config.yaml
d_model: 256
router_score: "softmax"
routed_scale: 4.0
lr_router: 0.00042
init_std_up: 0.0337
final_lr_fraction: 0.02
Below are experts of layer 4 (counted from 0) of a mixture-of-experts language model. Rows are named router (the router's row for the expert), down (a neuron's output weights, with its number) and show model dimensions 128-255. Each number is 200 + 40 x the weight over its row's rms, rounded and kept within 0 to 999.
After each expert's rows: a language model's description of what the expert responds to. This comes from a sample of Wikipedia text that the model never trained on.

# expert 0
router,257,247,130,166,233,158,211,199,258,172,252,238,182,172,218,178,189,244,207,256,148,254,227,176,195,152,202,153,164,242,179,250,243,194,153,235,268,174,156,225,153,219,173,263,229,236,221,131,254,188,164,150,238,232,165,231,238,154,231,177,141,177,185,267,247,244,172,218,188,215,230,218,236,144,216,218,205,242,166,156,247,242,158,249,206,248,204,153,145,243,197,180,242,156,167,253,228,261,174,142,230,184,190,182,168,226,213,169,236,234,180,155,187,253,146,197,241,170,234,164,264,142,155,146,237,244,207,142
down0,185,219,187,138,181,158,183,170,253,271,343,236,241,216,136,173,133,210,243,247,210,202,195,129,212,193,147,228,183,222,166,246,203,193,205,170,185,227,206,151,277,219,123,242,175,204,155,131,179,159,259,180,125,88,211,152,246,249,191,287,153,222,178,201,198,187,254,172,113,243,140,221,197,181,204,155,183,220,158,214,140,243,184,174,226,126,244,294,200,220,148,166,180,265,230,212,261,173,167,232,217,155,213,223,260,214,155,185,261,212,195,199,216,183,230,179,161,201,215,255,223,278,202,134,246,200,287,236
down1,239,135,204,212,234,238,239,198,210,180,246,240,201,285,199,185,163,173,149,166,196,248,185,240,170,196,170,179,118,196,214,177,236,214,170,280,214,279,194,211,210,279,191,209,183,205,176,292,165,143,182,190,205,210,194,201,226,167,226,237,238,204,163,201,194,206,233,137,137,167,191,215,190,182,112,165,223,263,162,121,213,258,209,147,199,153,236,148,191,167,164,149,185,190,238,131,178,117,173,197,183,225,194,204,264,138,173,155,230,166,207,214,171,202,222,193,234,253,217,147,286,200,264,266,152,207,206,180
down2,217,222,282,186,148,254,247,194,181,217,288,158,186,216,153,266,192,217,194,217,206,255,267,124,156,235,106,187,203,241,271,180,254,228,166,195,211,112,188,160,99,178,185,209,179,191,192,218,172,189,163,218,223,194,176,224,242,135,255,237,169,186,185,224,180,283,183,219,137,200,202,229,150,138,134,144,186,194,173,203,180,206,123,234,232,166,154,161,163,199,250,284,208,185,194,234,260,213,161,170,262,182,187,234,119,187,151,236,179,193,139,212,217,221,221,232,219,189,236,243,223,215,192,116,218,224,161,261
down3,250,220,247,169,176,198,222,229,164,218,208,219,224,186,208,165,197,175,139,188,245,229,240,133,234,172,236,282,242,221,261,218,241,235,229,205,277,231,179,229,189,184,135,178,134,272,253,181,140,238,148,251,176,239,171,231,247,188,205,208,297,216,197,165,144,193,188,195,186,191,199,157,226,232,165,208,204,225,219,213,94,231,220,203,271,186,176,167,207,162,221,156,185,126,149,264,201,211,169,147,213,181,258,150,267,128,188,175,222,224,239,96,206,212,169,231,242,150,206,159,205,223,203,218,228,166,212,156
down4,332,216,202,162,145,222,182,214,239,251,198,160,203,174,177,248,156,197,199,181,203,195,250,204,236,204,104,171,224,186,227,191,205,219,163,247,132,202,133,167,131,254,271,128,217,176,257,341,215,296,203,177,165,169,194,183,254,199,114,179,162,235,178,163,168,143,157,211,207,165,117,179,204,158,125,176,174,231,200,244,201,199,243,258,152,196,219,192,176,169,185,174,207,207,174,256,242,244,243,172,199,243,233,203,221,172,220,228,205,176,142,223,207,203,182,241,242,150,113,250,153,200,138,162,217,172,236,228
Description: Word-initial pieces, hyphens. Hyphens and en dashes in compounds and ranges, plus short word-start pieces and prefixes like st, sub, inter, dis (long'-'term, 'sc'enes).

# expert 3
router,255,246,129,166,225,155,219,203,263,169,249,235,174,168,218,182,189,238,209,254,146,256,222,176,189,154,211,157,167,241,181,250,242,188,150,228,265,175,154,231,153,212,170,263,231,240,222,132,252,182,170,148,233,235,162,232,236,154,229,176,143,179,184,261,247,246,171,222,192,211,235,213,237,144,218,216,212,240,171,158,247,241,157,254,205,247,207,157,149,246,201,179,237,155,166,252,226,261,175,142,230,177,186,181,164,227,210,176,237,227,181,152,184,253,147,198,248,168,235,167,260,144,156,147,234,245,209,143
down0,152,241,215,199,170,215,253,182,223,151,231,211,230,230,210,137,154,189,217,189,150,242,197,179,199,206,188,284,237,265,203,227,186,227,232,252,147,134,204,232,212,192,168,174,212,211,174,214,212,103,185,111,149,248,229,231,160,235,220,217,258,250,249,167,283,260,250,206,219,198,195,177,205,178,232,175,211,202,240,154,250,248,268,118,210,206,195,158,210,177,190,170,166,227,228,212,239,223,220,277,167,230,218,176,169,246,202,152,172,207,234,114,190,225,168,229,172,134,231,190,277,218,172,246,176,160,159,195
down1,197,141,218,169,260,226,209,258,208,215,203,202,190,129,222,152,297,162,197,153,212,179,231,161,181,142,183,156,264,159,298,210,256,254,239,128,179,185,283,229,207,219,155,207,210,213,263,212,202,234,196,224,146,220,197,214,251,186,199,169,194,139,237,160,245,178,233,199,199,207,231,204,175,183,234,189,274,212,178,270,235,254,174,205,258,318,231,277,258,259,261,133,192,242,244,242,186,238,296,171,129,197,218,226,177,181,196,173,192,165,195,168,234,162,222,188,206,192,176,213,179,220,177,195,215,240,136,259
down2,207,206,236,152,214,202,167,200,185,191,130,204,224,103,230,208,160,247,192,229,160,166,159,226,205,279,254,251,205,148,198,180,136,200,206,222,273,228,207,217,213,240,163,241,253,147,201,220,188,297,206,217,219,189,175,185,176,177,253,239,194,120,214,170,146,177,234,108,282,203,133,212,190,168,233,131,158,236,182,168,184,211,230,222,239,206,192,178,205,237,228,205,239,182,170,236,196,244,213,217,266,142,157,186,208,154,223,232,210,242,221,214,161,206,153,205,178,184,182,194,253,122,192,217,182,167,151,139
down3,240,240,169,211,261,192,216,197,201,210,173,220,200,169,254,146,217,240,159,221,238,178,274,146,164,245,244,254,195,203,297,202,208,250,229,160,226,159,163,231,143,146,143,188,168,210,210,233,235,191,213,180,250,249,178,178,208,166,195,233,248,122,232,202,220,156,251,234,240,174,181,149,213,133,181,172,184,198,192,189,186,173,144,180,210,205,228,232,168,165,195,204,187,178,206,232,168,210,202,154,242,125,194,211,109,184,229,197,157,188,176,194,227,174,186,228,172,176,223,182,208,105,231,181,206,226,208,196
down4,198,108,176,214,188,216,286,173,116,211,193,107,263,136,235,239,175,131,255,189,201,161,220,153,243,251,196,186,206,174,169,198,229,226,167,183,293,185,213,190,170,192,176,200,145,233,248,186,235,218,233,273,245,228,201,236,179,189,183,179,129,207,231,207,226,267,196,232,219,188,237,211,149,189,194,119,143,174,111,177,163,163,162,175,180,200,201,209,178,191,150,190,157,218,131,213,197,209,108,137,246,187,218,172,196,242,227,170,277,188,135,224,232,171,194,267,176,207,176,268,203,208,179,182,169,189,201,280
Description: Topic nouns, name pieces. Nouns like team, film, album, War, University, plus inner pieces of names and words, such as Judiciary, Timofti, Governor.

# expert 14
router,255,246,133,166,232,158,212,208,262,169,250,236,173,169,216,182,185,240,210,256,148,256,226,175,186,154,205,156,161,242,174,248,241,184,156,237,265,170,155,228,154,219,166,263,227,239,223,134,255,185,161,150,236,235,166,231,238,154,231,172,142,174,182,262,247,244,165,219,189,216,234,218,239,148,217,220,209,240,168,159,244,245,157,252,207,245,208,158,149,245,193,186,242,157,168,250,227,260,173,141,230,176,181,178,168,227,219,174,237,229,181,149,183,255,148,196,244,168,236,163,262,144,157,147,235,245,210,143
down0,259,190,202,151,209,159,202,152,213,123,154,235,212,139,138,174,225,208,187,148,221,181,229,205,172,188,224,233,261,289,202,206,170,135,238,195,262,156,283,179,162,213,228,237,206,192,149,226,160,202,248,183,213,279,257,199,158,253,212,169,206,147,188,196,207,174,241,191,274,156,262,262,163,149,208,214,175,255,183,236,215,180,196,216,156,266,194,206,242,195,108,198,206,164,225,182,224,215,232,65,186,232,199,205,233,202,193,157,195,226,176,150,302,146,230,193,165,176,197,196,181,225,203,223,171,246,267,172
down1,202,257,203,176,177,171,257,206,229,225,159,229,218,178,191,246,208,287,203,199,244,206,164,200,183,254,199,226,131,266,189,191,243,199,150,148,193,226,151,189,174,243,204,189,273,219,180,210,212,215,192,153,193,178,194,204,196,220,251,188,175,208,171,177,216,219,212,240,225,191,228,177,208,159,200,209,161,223,208,188,105,168,208,217,208,206,200,157,157,240,218,149,219,186,226,284,160,218,160,276,265,158,193,185,174,186,211,229,219,311,211,159,164,160,196,192,161,170,158,225,210,202,173,234,259,214,227,208
down2,245,183,162,228,254,222,223,194,261,287,194,266,224,234,272,254,202,236,124,260,188,162,213,215,178,232,197,197,223,221,240,133,224,202,190,213,195,314,212,228,175,232,190,213,227,229,196,205,223,185,164,180,193,205,237,180,221,220,190,262,162,180,194,279,220,181,192,213,114,248,191,226,189,171,216,192,206,143,215,221,429,203,182,182,201,173,173,239,74,196,172,156,208,201,204,243,185,167,185,205,215,213,219,257,136,201,249,211,173,282,203,143,195,169,220,255,173,205,217,236,192,205,236,210,154,230,199,235
down3,203,218,202,203,233,200,278,149,206,176,120,235,194,193,220,184,186,158,210,191,265,166,182,142,236,193,251,235,201,185,215,201,151,201,172,280,166,174,86,184,164,148,121,229,225,160,85,184,217,166,179,215,239,190,230,194,179,158,187,140,204,194,211,147,171,232,221,229,192,226,181,177,220,204,186,171,227,302,246,260,215,250,173,161,158,192,254,238,140,245,191,252,233,117,214,222,180,240,156,197,278,150,162,320,211,216,169,168,183,214,113,188,226,262,210,133,201,178,230,220,188,242,214,147,221,171,226,244
down4,223,323,162,240,95,163,131,223,187,217,208,174,170,173,220,237,162,239,213,139,226,241,189,163,244,213,211,214,201,254,177,222,221,241,183,188,210,267,285,247,205,247,203,161,223,210,206,147,182,143,159,203,182,203,195,222,205,151,217,239,227,260,212,213,88,207,211,202,206,193,174,177,223,263,207,244,252,208,209,222,270,232,220,269,155,167,220,223,254,183,275,168,217,225,252,300,233,152,220,290,204,250,237,205,227,214,211,220,233,229,199,162,211,175,273,282,161,219,193,148,177,184,219,225,177,221,296,207
Description: Function words, name endings. Frequent function words like the, in, of, were, became, including, and -ly adverbs, plus final pieces of names in tables, e.g. Iraq-i.

# expert 13
router,253,245,131,164,222,163,214,209,260,170,256,234,174,170,217,181,186,238,207,259,145,260,222,178,180,155,209,158,161,245,181,248,242,186,156,233,268,175,153,223,160,213,169,263,229,238,220,133,254,175,168,150,232,235,163,228,234,154,229,177,141,178,187,264,246,246,172,215,190,205,234,216,239,147,219,218,209,240,165,158,248,239,160,253,206,247,204,156,150,245,198,188,240,156,169,253,227,263,179,141,231,174,186,184,172,226,212,180,236,230,189,146,186,253,145,195,244,172,238,165,266,144,154,147,237,247,209,140
down0,159,108,215,228,227,176,155,161,282,156,132,229,185,171,173,161,266,173,213,156,192,171,210,169,163,215,163,176,234,119,203,203,166,195,231,144,216,270,176,195,122,121,193,214,182,120,164,195,137,156,234,155,208,213,162,183,256,138,185,229,186,176,204,251,219,143,200,138,198,196,200,127,209,114,232,223,206,239,301,167,93,215,205,245,231,160,141,216,170,149,229,171,190,248,212,208,213,206,200,224,185,251,138,161,192,127,165,169,181,187,196,209,119,212,178,222,150,180,184,236,245,186,168,235,172,198,210,291
down1,177,216,191,223,133,194,113,177,185,239,179,211,127,285,236,161,143,198,250,203,195,232,218,185,206,226,196,173,238,156,232,214,169,258,246,265,217,168,195,218,100,255,243,186,202,119,181,216,220,189,251,178,156,209,133,233,199,203,228,183,157,171,168,151,213,135,162,198,220,210,264,214,172,188,194,221,231,194,176,214,258,193,173,147,206,223,135,309,190,198,161,252,248,180,207,208,143,267,220,174,152,213,200,195,212,149,190,217,245,255,144,153,199,222,193,205,186,228,205,57,216,188,198,232,160,223,163,187
down2,234,262,237,214,179,157,223,221,196,184,143,183,157,206,213,181,245,240,216,177,150,228,197,203,203,236,199,251,250,226,173,257,186,222,138,220,133,166,174,129,207,197,220,195,230,210,295,153,148,224,143,267,217,182,204,191,184,240,213,178,223,176,243,233,167,196,237,182,191,160,130,253,184,245,135,164,257,215,152,218,114,199,256,198,164,217,164,200,172,144,179,208,253,183,212,227,216,181,182,238,233,246,189,130,273,229,185,191,244,226,161,134,216,226,125,183,166,200,143,110,189,194,237,257,216,209,188,167
down3,161,221,146,148,154,119,145,200,242,185,200,208,231,168,257,238,187,250,200,225,144,311,202,158,250,148,184,224,180,199,268,230,237,161,203,221,188,207,184,189,187,202,207,214,172,182,209,222,301,205,167,151,184,245,185,213,196,191,218,183,195,144,231,155,263,165,180,168,185,205,283,217,213,240,203,218,171,140,235,169,251,145,227,196,238,166,242,203,183,195,154,137,218,275,212,163,134,159,215,179,139,157,219,184,171,178,220,167,230,179,194,166,216,156,281,220,185,226,226,246,171,153,203,178,241,194,222,270
down4,168,154,235,186,162,183,170,237,222,114,179,218,158,166,230,216,188,234,212,129,203,206,143,236,223,149,216,226,185,219,221,161,125,185,173,241,231,253,213,213,227,116,215,186,228,209,154,146,253,270,174,156,221,178,188,250,228,144,162,221,272,177,229,154,220,167,175,159,200,199,234,206,157,161,247,205,160,210,208,149,232,189,189,171,243,228,210,205,209,207,147,199,186,142,177,163,169,170,208,239,142,182,267,200,125,214,222,208,182,199,163,217,221,226,234,222,222,205,168,197,234,183,170,228,230,192,164,91
Description: Of and at-pieces. The word of plus word pieces at, ate, al, ated inside words such as Ducati, Paralympic and remained, plus City, early, August.

# expert 7
router,253,246,132,165,226,158,218,209,259,169,252,234,173,168,219,176,186,242,211,256,148,260,227,177,186,156,209,154,163,242,175,248,242,182,157,232,263,169,154,229,153,216,171,261,229,241,221,132,252,185,162,149,234,235,163,233,237,155,234,173,144,175,183,264,249,243,168,220,186,217,232,213,238,142,218,219,208,240,165,158,245,241,160,252,206,248,207,155,145,244,198,184,244,156,166,252,226,261,177,142,232,176,182,183,166,228,215,173,235,229,180,151,185,252,147,199,243,167,235,164,262,148,155,148,236,247,211,144
down0,202,74,267,186,209,177,187,182,276,252,244,186,211,204,212,191,204,188,176,179,174,213,183,137,193,215,173,230,185,199,162,251,191,245,194,219,215,171,209,229,216,232,218,215,223,185,207,219,176,243,189,227,223,217,169,210,224,285,270,296,211,233,214,240,216,189,207,132,233,223,166,242,150,244,168,208,159,139,186,244,190,271,226,199,199,199,327,199,195,181,191,319,221,80,194,121,201,222,202,154,183,250,163,174,210,209,214,235,195,195,190,215,162,156,162,255,165,106,182,232,158,186,134,219,237,162,191,154
down1,141,189,179,201,120,262,206,215,197,221,287,210,152,195,179,252,214,197,166,192,196,223,248,139,45,199,178,203,247,270,181,242,139,138,175,241,189,223,181,189,242,191,170,178,188,152,216,201,206,268,210,182,152,242,187,242,216,181,162,188,215,209,121,230,174,184,207,297,182,251,260,201,254,167,209,162,223,181,187,224,222,245,114,234,193,232,184,206,232,189,114,277,230,173,164,252,148,184,263,187,276,269,210,287,180,156,192,148,199,241,189,158,177,195,194,144,211,196,255,232,171,185,187,199,196,258,131,244
down2,235,195,216,246,184,299,179,186,247,207,201,221,200,250,269,230,169,231,213,160,192,169,224,197,297,257,176,198,189,176,274,235,194,197,163,168,219,204,187,173,265,244,216,232,197,141,229,215,162,251,105,219,149,210,162,182,201,160,228,156,97,282,203,195,154,216,222,198,179,240,120,252,150,145,175,182,275,238,268,121,237,261,138,248,148,153,228,201,148,184,217,239,177,195,198,209,249,181,39,224,173,144,230,164,236,194,187,176,190,263,267,199,196,143,181,144,172,219,190,215,247,259,202,235,201,197,180,270
down3,221,127,145,237,185,190,252,182,187,194,197,215,197,215,265,82,198,236,253,215,239,197,273,219,238,153,152,106,253,94,222,238,200,223,235,176,239,175,144,233,206,128,226,283,232,195,262,157,222,196,268,153,182,200,239,212,183,220,183,215,215,203,176,127,143,173,230,254,238,209,153,173,210,224,175,162,173,195,183,166,239,181,202,230,229,152,223,245,167,203,173,191,198,231,261,181,179,254,211,140,163,133,221,192,222,202,182,225,242,184,255,189,218,278,188,228,252,160,72,195,266,270,184,155,207,212,149,154
down4,174,214,236,227,170,182,190,259,150,204,155,176,236,265,177,158,194,179,158,179,231,186,160,184,242,192,136,235,210,175,224,122,143,212,242,179,301,177,180,241,196,198,166,159,146,143,214,209,203,119,175,155,162,172,139,239,179,178,183,230,166,205,172,141,195,193,111,118,233,212,245,207,167,139,202,158,230,231,217,230,125,161,244,196,195,223,159,230,216,214,177,204,181,182,204,195,203,201,196,152,199,105,209,268,250,120,212,254,127,201,213,238,192,194,210,237,175,236,193,214,215,242,159,199,181,172,258,182
Description: Capital O, field labels. Initial capital O and word starts in infobox labels and table cells, such as Overall, Operational, Occupation, plus endings like -ation, -ional.

# expert 15
router,253,247,132,164,228,158,211,206,260,169,252,234,171,168,217,179,182,242,209,252,148,259,225,176,190,153,207,156,165,244,175,245,242,184,154,233,262,168,155,229,153,214,163,260,228,236,223,134,251,185,161,149,236,232,165,234,238,154,229,174,143,173,185,261,246,243,170,221,188,218,233,213,240,146,219,220,214,242,166,156,244,241,156,254,207,248,210,162,148,247,197,184,241,156,167,255,228,259,177,143,231,176,182,177,166,230,220,173,238,229,182,150,181,254,146,197,243,168,232,164,261,148,155,149,235,246,210,145
down0,182,174,174,227,146,233,122,85,235,163,224,198,148,202,179,208,142,252,227,254,226,201,152,200,259,186,194,193,197,233,237,134,180,258,168,177,297,191,243,161,217,180,164,217,168,163,243,237,240,137,184,197,178,193,186,169,130,270,245,225,173,227,165,193,195,184,183,165,186,218,148,140,178,232,238,152,182,207,168,224,333,188,224,193,119,153,219,231,274,162,233,223,159,221,223,169,195,213,209,196,209,171,192,121,228,182,200,216,117,173,182,169,203,170,170,150,164,218,228,207,249,269,255,154,181,251,181,187
down1,169,284,197,167,150,198,215,277,278,178,168,296,174,185,221,231,211,150,147,211,190,239,211,220,217,253,212,174,127,159,210,183,237,173,243,196,171,225,218,240,248,248,214,210,216,177,184,228,211,223,236,191,156,174,98,232,121,209,148,259,210,153,166,185,178,180,229,217,247,183,105,242,297,161,218,261,126,236,200,223,135,235,271,155,187,292,213,224,236,268,211,204,220,271,174,181,163,163,193,216,218,240,227,193,184,200,167,227,224,228,139,188,166,185,167,153,210,228,209,223,154,240,236,106,207,286,206,237
down2,255,159,229,270,202,237,192,186,179,155,160,260,156,171,197,155,172,176,190,175,229,182,211,277,239,189,214,204,125,236,206,180,235,146,100,218,218,199,243,203,174,256,178,189,207,216,220,232,245,246,148,196,243,187,177,159,264,109,229,200,226,186,170,222,150,175,248,249,144,157,171,223,213,133,136,228,240,148,220,232,182,201,176,217,158,242,242,170,206,120,165,131,161,226,254,283,225,265,194,184,216,111,192,198,169,194,205,220,197,272,143,281,237,172,200,119,167,114,246,241,252,169,247,150,226,170,206,190
down3,224,259,217,155,165,165,211,155,228,250,236,256,237,264,179,184,211,237,157,184,170,250,192,164,196,206,172,263,221,195,187,184,182,193,153,286,211,267,194,154,193,232,149,215,167,246,223,226,188,247,273,225,213,221,150,144,175,216,206,243,176,145,193,97,263,161,215,181,199,145,168,177,226,207,183,228,143,233,130,254,155,122,313,224,269,132,218,279,138,185,184,230,223,193,202,191,239,184,194,284,278,244,170,216,139,294,208,182,278,179,112,218,102,245,216,219,275,217,191,233,274,164,267,161,102,215,218,271
down4,211,179,239,242,226,197,263,192,173,159,183,237,178,238,240,204,238,192,220,225,215,166,174,241,242,209,279,262,202,263,165,211,232,213,260,154,249,127,275,237,227,212,195,228,188,183,213,181,154,237,202,240,178,176,180,222,162,243,181,161,224,181,166,178,209,301,196,163,158,198,184,235,222,169,159,242,181,147,176,258,179,205,222,253,202,132,233,181,214,193,254,230,195,136,198,288,236,200,247,263,193,211,210,187,263,244,165,183,251,192,166,231,228,230,130,173,248,174,246,197,208,173,151,155,156,223,180,197
Description: Line breaks, -ing endings. Line breaks ending list and table lines, and endings ing, ings, as in things and Nothing, plus nouns building, house, work.

# expert 5
router,251,246,133,165,228,159,216,204,260,171,250,236,174,168,218,178,185,241,209,253,149,260,227,176,184,153,210,157,167,242,174,246,242,185,153,233,266,168,155,227,155,217,168,263,228,239,223,132,255,187,163,146,233,232,165,231,239,155,231,169,147,176,184,264,247,242,167,222,191,216,234,215,236,146,216,219,209,240,167,155,245,242,157,251,207,248,209,158,147,243,194,184,241,158,165,251,229,263,173,143,234,176,181,181,165,227,220,176,238,229,183,151,182,256,147,196,244,168,235,162,262,146,157,147,236,246,210,143
down0,213,163,201,229,185,225,211,146,187,189,216,226,211,189,180,192,167,203,239,239,182,117,190,279,180,131,219,231,203,177,324,163,276,179,183,192,284,169,169,206,152,297,164,222,252,151,188,242,265,319,195,137,121,199,181,151,228,250,192,239,169,275,195,231,218,161,172,227,236,257,181,220,138,163,188,143,174,209,142,121,142,153,210,215,222,191,241,248,209,241,253,222,231,224,178,180,213,235,183,272,147,160,190,202,193,199,173,170,207,187,204,224,177,227,158,155,226,230,189,212,201,178,223,183,159,174,169,192
down1,189,217,221,178,153,231,218,188,158,202,246,191,241,215,190,226,201,156,164,237,286,194,204,167,199,122,188,181,274,250,156,196,163,206,224,240,120,129,243,207,225,194,188,250,205,213,157,249,209,215,207,252,141,255,211,241,237,228,190,214,168,189,177,133,263,203,151,141,233,173,219,245,231,170,175,181,237,169,193,214,212,261,274,149,212,260,227,232,162,283,164,180,287,188,264,144,220,185,239,222,131,286,209,254,156,189,160,213,210,174,186,206,139,232,231,155,173,186,281,264,258,216,195,196,240,175,114,177
down2,222,261,279,121,215,212,257,162,230,187,263,219,204,272,285,194,181,223,165,249,211,176,251,119,113,233,230,170,182,256,166,190,220,205,204,220,244,141,90,197,242,221,194,165,244,200,154,215,256,194,220,218,185,229,224,222,191,200,214,177,156,213,149,206,261,183,221,183,210,180,205,239,199,176,175,171,203,147,199,173,110,183,198,207,154,161,256,200,169,200,234,199,154,281,213,207,233,214,150,288,301,230,245,169,216,241,181,259,172,209,208,175,148,211,176,203,228,151,241,164,175,229,215,189,219,110,264,138
down3,223,171,225,121,141,271,204,145,221,253,216,260,209,149,151,110,297,183,181,130,228,214,163,143,227,246,202,207,173,210,94,213,220,211,157,218,229,204,216,155,230,262,205,148,208,184,197,115,218,189,244,227,164,225,197,274,279,208,199,244,240,214,196,214,142,215,230,236,170,248,132,170,178,244,189,217,245,215,158,211,152,233,232,217,209,211,197,226,141,302,230,213,222,203,158,178,225,161,174,193,206,188,195,226,251,173,159,220,168,239,230,243,239,238,226,203,186,207,153,192,257,186,194,214,148,120,166,281
down4,141,114,236,167,177,172,207,241,176,170,189,128,304,235,251,246,128,179,159,229,238,188,213,159,224,142,218,191,253,160,237,154,236,181,123,188,157,158,125,285,212,169,205,191,260,213,129,148,198,189,148,210,213,231,267,166,272,136,231,175,227,216,209,234,279,209,187,219,319,149,196,180,251,198,149,200,227,202,210,227,258,154,231,183,183,259,215,206,201,186,172,189,198,233,215,164,170,138,197,175,204,185,239,199,161,171,186,199,259,130,212,250,233,229,230,155,213,211,197,183,225,221,205,221,278,116,146,257
Description: Section headers, the. The == and === markers that open wiki section headings after a line break, plus the word the and capital letters L, T, I.

# expert 6
router,249,247,133,174,222,162,211,195,262,169,250,229,176,163,217,185,185,240,202,254,147,258,218,182,183,161,203,158,156,243,179,248,241,193,151,227,269,177,153,220,163,216,171,267,224,233,221,130,250,180,166,147,236,234,167,232,230,149,225,169,138,184,182,261,243,245,165,216,188,209,235,208,233,149,209,216,210,237,175,163,247,232,161,255,203,245,202,158,150,242,197,188,238,155,166,242,231,267,176,146,232,177,185,186,176,220,213,174,223,225,185,154,193,260,150,192,243,173,231,169,268,139,153,142,239,245,207,136
down0,188,254,226,217,240,246,206,226,221,183,176,166,173,276,243,139,222,208,156,198,148,182,187,161,210,204,192,186,192,141,269,167,234,268,196,206,150,196,128,214,157,194,188,201,160,209,170,234,163,212,227,164,151,210,192,185,258,198,239,146,181,234,196,188,205,226,252,269,210,333,220,238,225,147,195,128,133,175,236,203,218,272,188,155,215,280,221,195,183,257,180,107,248,198,188,242,246,190,224,139,213,345,185,227,225,271,207,220,164,228,202,260,161,231,242,227,261,176,300,177,193,190,166,163,192,145,89,173
down1,229,235,207,179,248,296,296,259,195,214,195,190,179,220,174,222,229,199,163,243,227,120,184,247,230,110,226,169,163,210,224,246,213,191,200,202,305,173,215,250,211,221,190,223,253,195,215,188,93,137,160,159,226,170,157,183,185,207,247,142,235,108,188,204,198,234,168,158,222,258,204,207,213,239,190,212,256,233,146,214,214,177,225,201,247,195,138,209,195,189,175,205,196,233,211,225,124,207,203,232,191,210,157,195,208,252,185,241,203,180,229,188,141,179,174,216,262,189,202,194,200,207,227,213,192,160,240,178
down2,209,129,167,241,208,179,249,140,238,195,300,199,220,172,206,191,203,170,161,235,261,228,157,162,246,218,225,254,227,239,199,188,236,209,173,282,221,181,159,191,118,156,226,99,182,127,149,184,245,172,192,217,250,167,160,194,232,197,172,141,193,242,234,189,213,228,167,198,244,196,138,207,176,192,253,271,252,261,176,170,188,228,217,128,151,207,114,205,239,216,206,187,227,198,198,198,147,165,225,225,159,178,173,229,212,161,251,216,272,181,150,183,179,203,188,207,203,154,210,201,131,197,158,179,180,170,197,223
down3,175,176,206,128,194,212,235,173,188,251,211,182,169,215,264,180,222,265,207,241,195,223,228,160,160,296,273,150,170,196,168,208,191,195,199,187,175,223,102,171,212,196,182,144,321,198,158,208,196,190,214,182,197,177,189,166,193,157,180,191,217,171,218,208,236,212,271,205,203,219,128,216,228,222,162,213,191,172,201,145,163,138,248,181,184,199,188,167,194,244,218,181,215,196,216,209,218,281,254,235,232,200,169,205,229,213,230,288,237,299,191,167,67,164,144,273,184,206,238,213,209,175,225,189,197,196,194,198
down4,167,161,129,315,197,303,191,200,196,166,149,162,113,186,213,154,182,252,168,272,227,214,208,139,169,251,178,290,163,180,181,199,144,275,226,210,211,224,203,143,181,206,134,238,160,221,147,228,187,172,214,211,194,131,218,119,157,267,200,192,223,205,224,191,253,191,131,192,217,181,210,199,164,213,223,222,161,236,226,143,281,312,197,159,166,201,146,205,180,178,161,155,124,237,242,264,220,192,262,160,176,131,264,127,124,234,167,190,177,175,209,176,234,235,143,207,198,203,158,186,283,207,213,197,211,227,251,224
Description: Middle word syllables, digits. Middle syllables of words followed by suffixes such as -ution, -ed, e.g. e-vol-ution, al-c-ohol, s-av-ings, plus digits inside numbers and times.

# expert 1
router,255,243,131,164,222,160,208,203,260,167,254,236,173,171,215,180,185,242,206,256,148,256,221,176,184,157,210,158,161,241,177,249,239,183,151,224,269,173,155,227,156,214,170,264,231,239,219,134,255,183,167,151,235,230,166,227,236,155,226,177,140,177,182,267,249,241,171,218,187,212,234,216,236,144,215,219,206,245,169,160,249,242,159,253,204,244,204,156,146,244,192,183,236,156,167,247,229,265,178,142,231,178,182,185,169,230,215,174,231,227,181,153,186,254,147,198,244,170,234,163,264,141,155,146,231,246,210,140
down0,117,97,191,240,194,221,154,277,248,146,181,229,168,236,155,179,135,251,187,170,209,129,152,138,199,207,235,247,148,175,273,204,216,264,240,191,258,241,133,280,195,211,211,247,105,208,164,188,221,181,226,177,283,209,195,198,142,239,251,222,210,215,138,195,149,225,219,207,227,217,212,180,291,211,230,223,264,178,154,183,290,220,189,173,244,249,173,171,211,200,195,203,216,159,225,183,129,210,171,151,203,262,235,211,215,101,239,162,220,177,210,207,254,177,224,185,86,202,163,133,258,186,169,213,187,185,127,114
down1,225,130,229,256,243,184,196,166,200,192,199,204,151,248,194,211,187,180,170,169,169,210,175,119,162,251,189,245,247,273,220,180,197,225,209,207,274,220,193,192,158,202,230,192,201,206,222,310,154,185,167,178,169,194,227,178,253,275,198,195,204,287,245,187,153,207,193,202,229,186,186,219,203,183,199,187,238,197,185,265,181,151,191,218,195,216,112,190,204,184,268,158,252,192,247,182,188,152,200,129,94,188,166,192,217,182,183,156,191,187,215,217,233,211,212,148,92,172,169,160,142,176,193,155,144,270,282,171
down2,158,156,209,175,200,149,160,172,228,128,291,212,275,173,155,218,269,151,188,219,213,267,189,217,197,165,167,220,171,205,211,197,236,171,220,187,196,163,124,237,205,139,257,259,123,196,138,204,144,178,179,244,179,137,137,151,178,190,216,137,210,229,249,222,264,233,166,146,293,125,197,249,136,198,200,163,174,139,202,246,261,220,174,172,228,226,191,188,213,199,233,120,237,247,215,165,237,143,266,134,177,239,225,179,173,237,206,114,187,143,169,181,207,139,222,191,212,163,196,177,195,224,310,235,192,203,154,212
down3,237,158,242,229,229,235,199,188,159,183,189,222,221,135,213,237,215,276,207,279,263,196,199,208,165,171,219,237,149,144,190,143,206,262,187,166,218,175,149,210,178,174,216,244,221,212,240,155,150,233,195,143,246,205,208,217,187,201,211,181,204,252,266,121,154,228,166,166,270,192,164,143,160,207,300,189,195,209,208,211,167,181,212,244,205,166,205,227,177,246,252,224,197,211,226,158,155,177,236,202,163,208,138,192,251,89,181,245,195,187,224,201,207,107,115,147,186,153,162,203,198,187,195,203,184,136,207,345
down4,239,289,232,127,163,233,232,249,155,194,171,199,268,143,157,223,220,199,215,173,193,196,211,184,198,233,234,263,202,189,213,287,174,218,270,214,118,272,263,191,222,156,190,240,255,210,181,188,167,129,181,178,242,234,273,172,206,158,265,189,190,283,159,195,275,199,219,194,201,149,232,210,242,265,190,103,167,243,194,239,132,141,226,150,173,179,169,158,209,155,274,197,218,226,138,173,214,161,222,210,158,212,175,163,238,173,265,200,234,228,190,219,163,139,227,79,188,191,187,152,210,273,231,225,187,191,173,246
Description: Mid-word suffix pieces. Inner or final pieces of names and words after a stem, such as ost in Pentecostal and Acosta, ff in Jefferis, urg in Salzburg.